{
  "experts_per_token": 2,
  "normalize_top_k": true,
  "balance_loss": 0.0119,
  "router_cosine_scale": 14.0,
  "head_dim": 64,
  "lr_mult_o": 1.5,
  "lr_mult_down": 2.0,
  "decay_fraction": 0.73,
  "decay_shape": "linear",
  "max_seq_len": 512,
  "doc_mask": true
}
Below are experts of layer 5 (counted from 0) of a mixture-of-experts language model. Rows are named router (the router's row for the expert), gate (a neuron's input weights, with its number), up (a neuron's input weights, with its number) and show model dimensions 0-255. Each number is 128 + 32 x the weight over its row's rms, rounded and kept within 0 to 255. Numbers have three digits each.
After each expert's rows: "mostly gets" lists some tokens that are sent to it at least half of the time. This comes from a sample of Wikipedia text that the model never trained on.

# expert 39
router:132118117094132128062174127141146152127157181121093148110168146153164103127195122152114120115116162155149081090096051124158124146165189079145136145088141144095119190128124111122157149143134118162080152163132111073139091101112163115080139074179141123104108095144146079098120105088121130155136115122129123089125168164159105074147132096097136137062156120128154082146106146148104140192125088148116183123114078117152090084112092074089129254140175192110075093094099091160137154139077121163118129161145122110142093078118137126148127083118108138097075092130155137134132166124144148083123164127171086114170145148114110120120148087148184056095156107116177168143164164178153161134174069096104093157131187137104174148135159163167196143117139176038076114166139121099126120175078132
gate0:151147144161109083134178071219081148186145150118099097102162121135111112057113129142107054180091149121157119154160144097154146132212178152092118127092155099080154124125149077162119102126137088147161122201150152160180068139099127146141115123126110051102082049096156179131120096157087115189153096119106113123143080181145137128114171128107102175074131173126127107152155082139102065199112123147165131123180143136179074128110065146130135100146130161128159164119171147140098095106108106137121082118095164104156115157169134110098117101189055099124172097092123185118180169069150126071134157138110159126124132145094137154121193117166142140109152138163150160116111130187124147150084109123157153092181090135140105109163144161111130137109121160106122058163147106129159099108137081
up0:135151086098081141160162087096107133199083047183176162173139110122111101171074074083080149154172127147186159144136118069151105084086101115155162117109124079151188078121157092157201101130127065144144145170164149133143107142087085094100077144087126152151099148140143110129096124166102196124114134121107104096106126108136134117088142163140104074111131077153178143154075091198134083145107102158147131176117163174129141081135105086140061113175151106119143164098118076137111100187116094116141102157131190092165132109120177116157124159092100178083168137158101153147146120094103148097118172099125151172130159139098077174139124092125158128132093141100103137156154129138111146177051124096140163113171150176115157147122139114121145159113152192095165169136095133105154169132105037
mostly gets: "\n\n", " the film", " The song", " Britain", " town", " etc."

# expert 11
router:114170098112138123128113087124098171112110143181074120086138101151183088225107104182137153136120082104159126141072118091108151131126091061107098076170122157153174080160071144115167125079179122134094100143093157179127132109151121116092111128115101126145112094057074065151093057084103125157106102092154112159124102153152181159114135104078185162082091099175086025140129127097134121144122151113122119149148159185147140157121164102121123062081108125171035156116085158127112067110138146165135115175137143120154149172133175177091147129142156135124139080155133021140153133134106173113140113164116123119117185168107117167136163098072190136139128151101110127121142114143113129121171123135122150125073115091087108120083137152128125170175089136149086154153118126097104138153094088
gate1:130144092137114145134115123165158110114127058119136100128116062116105133080196060210126119088155120191055105144156134132113148141086164098100058142124128112096157118099154113070150165089153112148124090120095112114142129134184120129116097202149102213127101099116149108163146089108159171133147110123117112100146117108086145160129176154087093108121182142130097126131139131163149096124065137151133140129096158135154169152143123143131108152066120176182135118167115120110130110121128197168098154072066165211125145108184080172056114077109126121104150113163170197133151103124116162165114128168121067091081166161106138193126102091079132173130114114079139126179100083183147155105066133106101115115136103093179108133144169097136110147097086154128106098205167131077121143088149140
up1:108127124102184145087116176104128142092088202175124131130150120125159144141079174152067158049125139101093151161111134183073143109091162153119164068166111090055110154177124128141116142077115117122160069151142079094087160109137150113122124121096078104170156156148168119100138154157133165149116163127050164105158137095126168074163122078129115124132131082144089015157098158098109143134092179180086155147101096121090129112083139106129094111079116140143134159127101185115121130153164132116133186165100106156130159116125157119113163179137102151103139109097120132161095094170058159124143179122094175105109140121103148172131141117116104150121115101119107134178152136143172155126170109109137100182079159159132132125078186145123142100164015153178119085143134212093160137170104112
mostly gets: " Shah", "angladesh", " Hind", " Mah", " Palest", " Abdul"

# expert 14
router:168115115151137124097082092187119152141043116128141087117111133093156170183083114141113121144128196151107166106143184126105138137135081111138196139095121085156150062153118146141082118137149154041118123157109122189178152128087120032123147159080101110165135158126116129146130098125119150111130105145145138114134111103142126194109068065110136149113110109136132204096197060172144118105151122145130131120123136093104153110127173110123191114117080095161155138155166117095149179163146184123093119139130108135156143107104166088111161146163158124142141174123185103106160131123115137139157095177145151081106146069147128086167109118158121146152055119118124049162090128089128124147055172176120130139175043089162173141139108174104115071099089086071170119158151115094126134132122058
gate0:116160152150179140128097150129143122185150143090153120067135074121180171163146120148123139105119139133155113156131146132098074133107135162115131127140205116121117109102128112164119147066129166098155077149112112113109128108127119068101057126127133103151159103123166154122105178062145128098152155156058227150070124170104043121118118133144058123134088177179124141089147171180134113091153122070220109083130068139132133106075096155107204160133127113104108161134113132154158194154123161131124124140094101075129112192160146113075112098146116130147082096114149123117135154103129101150156145170197130123104149109108153104087132166111083129154097124208089128148117128100169137077098150160149120072133071113165117143113104072127160079158090144161133132149061097139138098103152216
up0:133106095158168220126151144111135164140151104140119122121120146135083145139120069142169047101188143169124122156118121126165123108115039133136118097104124117126120103147137142109107108116177152141144125144116133128153141108069111135133149129134102098104114115203160153143201116109110120106204120131128224130134169121137134093136123123113142155167113101120114171070166124157114086178118139142132079125150137078092167157133135071120159084104161098155185089105126122153108141151053170195126129111129100098104102129075141103142111101153170139174111113178166170139091147177141089087090139077103101079106105117131164166076079202028104149126105096057197131178122144178106167111113161111113098066147091136170074128163117184138151135145125141095167095143077126143113178181136111
mostly gets: ": A", ":", ": M", "′", ": B", "- Born:"

# expert 33
router:064116098075139147144133144145120122106112082177116154195137130133224075092057187126085134116114172129151046143136164099146142123097058080155207138195164117137093195117125126128136091079146140118114145072141125197106120042145162085163168099073157068147137132099123106130138119180109127130113116141172147133137148094078070178149124152112121081118130080141128059108110155094128101145097085112154110119172105151098142150156106106100103149082166121157130121098128157081111134096106159125122171139123161173099177133135147152079148107085136149145100110137142144156113118152160100101116104102140212082110125110132136074139098091141097063111111191222112105109160085115091130116158142139115128138147114110132152176110106145129156090209120139161172132101151090137093171110103125
gate0:078185210069135180130130137142148131173156135137133177154126118106151072072188088126085110099074087093135124075148131052148099182150178216141187087119151161113104119059159102103112130134176064136144116108126120166139120132133170122154158142109122175105193090115096088112150168100143123140082161164068073130111115085184164127146134106154150173148123100147102206144068140118166082131102119062116114091077098105130169150121133150130087102133148106133086126143106132159109160123095137095113108111140125119116125130119132172152145097128075163083232138097120091140162077167148185104088122127181112160095110115092136132150220107120100095155098151156126097153148118119186113164131104190130125108121104104148177113127101110087103118105132106137144134095143119144160184128081109
up0:152103200163141171100110109074115118118128161136105160149124167143176139083107088116181049136097137126163121060149138184110145104186087140152111139119110108066156183169118141123093104140089202117137157135143091093129092111138107099134170155086103099065129104091119174113167078145131172149135088126095115163155076072080087125113134111082127115141157114099101136160117112118078194143139144173174099123179157135071119093122098129128160100136112112119175158156175142089102115087125221104134157122181149093195135119115104178106093129093077188080186096119137140166121157096110108110093121115154094117134125065072126162135169095088127175098173146122152139148143152123152126165127083142097056085092116140131074116093139062168100135169151153116094113147106146170138193180131108
mostly gets: " co", " Co", "″N ", " Bro", "o (", "i ("

# expert 36
router:188094130140180138180192127089173130094136115075111105122155113085168093129125114154102119096099173145096167084141148047114185104110103122140202111095113081104110133116128066177127136117135161144144110121140141105096173114109148174151160144066158163100141187122113097155157076142119166091181106117155120117107152126095166205095153099146145205167131156108137229068216150100133064143162124086093128117122135071126127125071077106137147073145163102142108136095103143158102115069215094090089137080077126160066120157120141142090113159111116095134165159138104149130171169141124155125103212138121140116092120114148130073153134168122132152121089127089142136130138134128146090129151117135143073135098101094117091141126150170132109104087097085087095099101106107169141105175163158
gate0:128141206152139151141129138155116128150145116101100101097090101103159091176103120136130137096175211162089132154122109179122163135255105146160139090087080114087130120149181126149151126154094139048110116127107079140148104116128141130107182147150083080126084152194105077197116185066170112138142123134159129094138090108128104144109060098118156159117143085113144134141128147144101177143122105124162132114088126091110107088069162086130166204131088157131133097132084116125111134128140152156133103092135126154075134184151096131089147130143078189139178118132136174046138125113154150140160143159137133128130126144156042133138102185101153053186123161120120132158129095128092120106058132185119090108135135172120138117141076134087156139161159112090143104115162167095106139125188138
up0:086116142100154126130175100100135090115089078139122130147179046123099144164101071135166133155148091133153090108129116142114148062166118123141103102161125133141083083139114145113133164111147099149024151140146115078180162106138154108115104150154136098083118187197141117175086158147170103180145106110121142125061103145137127192106145112116167115156173073115137113077139132102163160197157117065191162144146182109114085160067142041155130086143184137118138155123101145112104115106094153160130106125154133120191154141182107133153133109114121113144113176059140161066133200156075137108132093120143132047159134093165127148112129136158158118097132117116119141119114080165162173150166152136079069086157077135203133122110107111115176107111100141097168101211140144107151103119133097
mostly gets: "- Website:", "\n", "- Time zone: UTC+", "- Produced", "- Website: www.", " Location within"

# expert 7
router:166141095116078190147080066186068098085150127089107058129135152120116132144128115190168080156118139112101127153165078111150153145168136119132202156099112080138132130089132159135131087120179110153130143163141141123132136148140136148147143146208105132134122091173125157142157129138037144118130067147127151119157132125102159186079092125134122083081133105142167156098120136167139101119087214128138128100123139111124154097140107135088159107184180085128175142126144137205057205078165162123141081143119154123091134127135122077155124159160133140117061139140158106163149164203091175141105115058071124155177159115198079109175106139085144127089133139146098166087094110113103116133056151127076097139149104134195134116166160170122130096098124154124180127081135117149152123120185126
gate1:092124145126156186132172178094120139136109102165119147108075124121110124048190121116167099113123197126133128097135083158134101176098124101111198140142134101131149154074115177126049164116088122161154110126111128138158084203119177082139111096083102089168124060091187078095155115138075200179180183155109089095148076146156120069090110145111090198241081160137141121134106110181114142109095118152106086133119106087132165135124143127108148146157181086130176129089100105118118142131144111151104100060174132110137149148134091118105115112129112105177145073136107144121131180121171152147164133091104115167136155134094127164071113154105132130124088097096134170097112093097054102114130111150150131087089056151131131160117129149160171122159148131147111085132112166154169095132183158
up1:034139150098129133144134107167117149101124102097127117116088152160162210184108144066119162100149152170153108096140182123139076105152155140134075097144177218144146111101053162159154115127091127140075170146121120119136129105103169101107167162141164104214099114129103143177150114115163141080124076107133142154188102137173155132191131137123151100078157126129136138065145114111105079166145102158078142129118158162143158113088135140180145103062092117145103147126092139145163106120115109139136125122104182149100175174138141187100132129163151163119058151084126119110110189093112111089131134077129126144103134125110192119127147141165187115139132092131120048147177148125108134152180091119114101058161042077096134125106105156096134166175176090160152154102116113163103163092196126
mostly gets: " |", " |  |", ") |", "\" |", "% |", "a |"

# expert 13
router:130134136174091107162171145104161119130168089150153138164133000084150141097105161083126117154107188173174089158131179135112109170118080111161151160118152116123078144151137141136104095142096157086115138098158122113168135095125102073100120134045128156121127150103051108125095194136122121127067170094107117114086086080147081124143164162164079187136073091148173072098231078160111144154150144220134112108114153190144177130104127135104148151087179152087149035118111143119109121137132110117116132075127104111106153069129139088065143144153108084097084104151151111117111082164171120150172111093133170094153111134157149091146138095081137110141154121163116139142162109123106114182138122166160169140114144137125119121134128133180117115113182128157106099115097143138090102181148162
gate0:180182118105136128128168080143152119102135110104118128089118145069109144074059187103105132166134171129168080134137205135121142099040116126150159120164112098140068103141164162112136151156122152115124185121143124135092106104108140134099121165111144140134114104096150092105073188076210114123142122136116114125087142103158117077144147131184189116152142111215145085123094097078165091132116173149136128132109103168131158138123135115092099127165111157127151116139091110175188120083130160133130137073139133096127130051098113159105065139139150121110084145159061103191117141121116139142141102127063165181110084174111170169149069109099104101124191110158120110171092118116093101105165206138103182134136150165111105141124116076102089051129120153165104168205105091136172137169136183
up0:151127142142123146128130154127112171099114135116139080140120116092111203130159121172138122068117170088134122166089078102111176070113097053157133126134088189120118177086168118102167163154161085130090147118142097166115140126125101120116154076132171159139096119134109104145106188091103124067156119120066160175150152099110116151181135094164090135154095077154201136175166130158152198147095150131150135132160160156145091146166133132164122110138130164142060094096099150070116108113139153148119123116145205136079125187146144126118227121189199192093163121130136134038141140127133128130146180140146125116083165130147083115112125131091144095209158090090151133077044103132105126203151151112115105080150121140138152140144117105071103103063163128113104124093180118104104145130123153
mostly gets: " | \"", "| Silver", " Win | ", "===W", "  - ", "| L"

# expert 17
router:108160171100160160172094103160144148130147155124104179099103107078102150115175161143117102084129052094088129121110071092181166106162161065121082160123113139140139182086139148116102107172146128138114101153143134151126076153182130121134161108165186162129126198152131086166098104136121092147192132150087102113099095184089147099174126151135079098120108090152133108115132150124100106072155103113078176127145142126158165130101142122172088100098194172125114090118108122093125203134160135158142065099121077160148096119159109059159106071116107110110146172127103079135122194090147169110087087114161117087127124150158143147113096113105113132091161177171128141122105208168185115150152150068083142105166173162092146109110120141131144076044182160099107059136139131154155101093075095
gate0:148094129122148063142123187201086135111099091167140079095107134150184109160106207106093188154137113085099176208150097106086143122157103113154149131092127163177154092115098109183176150125153105088116047089126152165071092116072072124188156164140136138141097146144090195173121073118140145149090164150190148072182142082103130179123113077097150146130134136135134145151105129122133124153112173147125177172158147143157118094119129160167104138121140087134140137169088086057111121186082120119185097156106176155144157140153139136154120148148137086127113133109138121087105146149132099115175190092143103136160104110110126146179123105075133115074145140158049164114142097142132115111142161150078072149125108107112132098141150074136130084142063142103121145123135048132126159192178103
up0:103178158119148096138107158091166134095092162153104129094130147090115115076172161139099104124139193124106067077122083117185142160122120107154145120133174118109175036025200152148124108130100128153121091081157127129160130134096180192103133163175092108158093133155094101121184093094124097119153102108170161110122113101100151118139093146158134167106119148248102179110167167119147109178139138121105155143094152071127164156156150141120123069095126126079105143175086128133146161120128142103091113099112144112094151131095156105158118117141179126132172137137142163076125162070107137143130134116177166118093154151203184126148153185085161089125096189083075048133157159131140123090099130092100085144110174096081115150161138116088170088088092122099112101116112146123106157119180099
mostly gets: ", but", ", which", ", the", ", she", "\",", " which"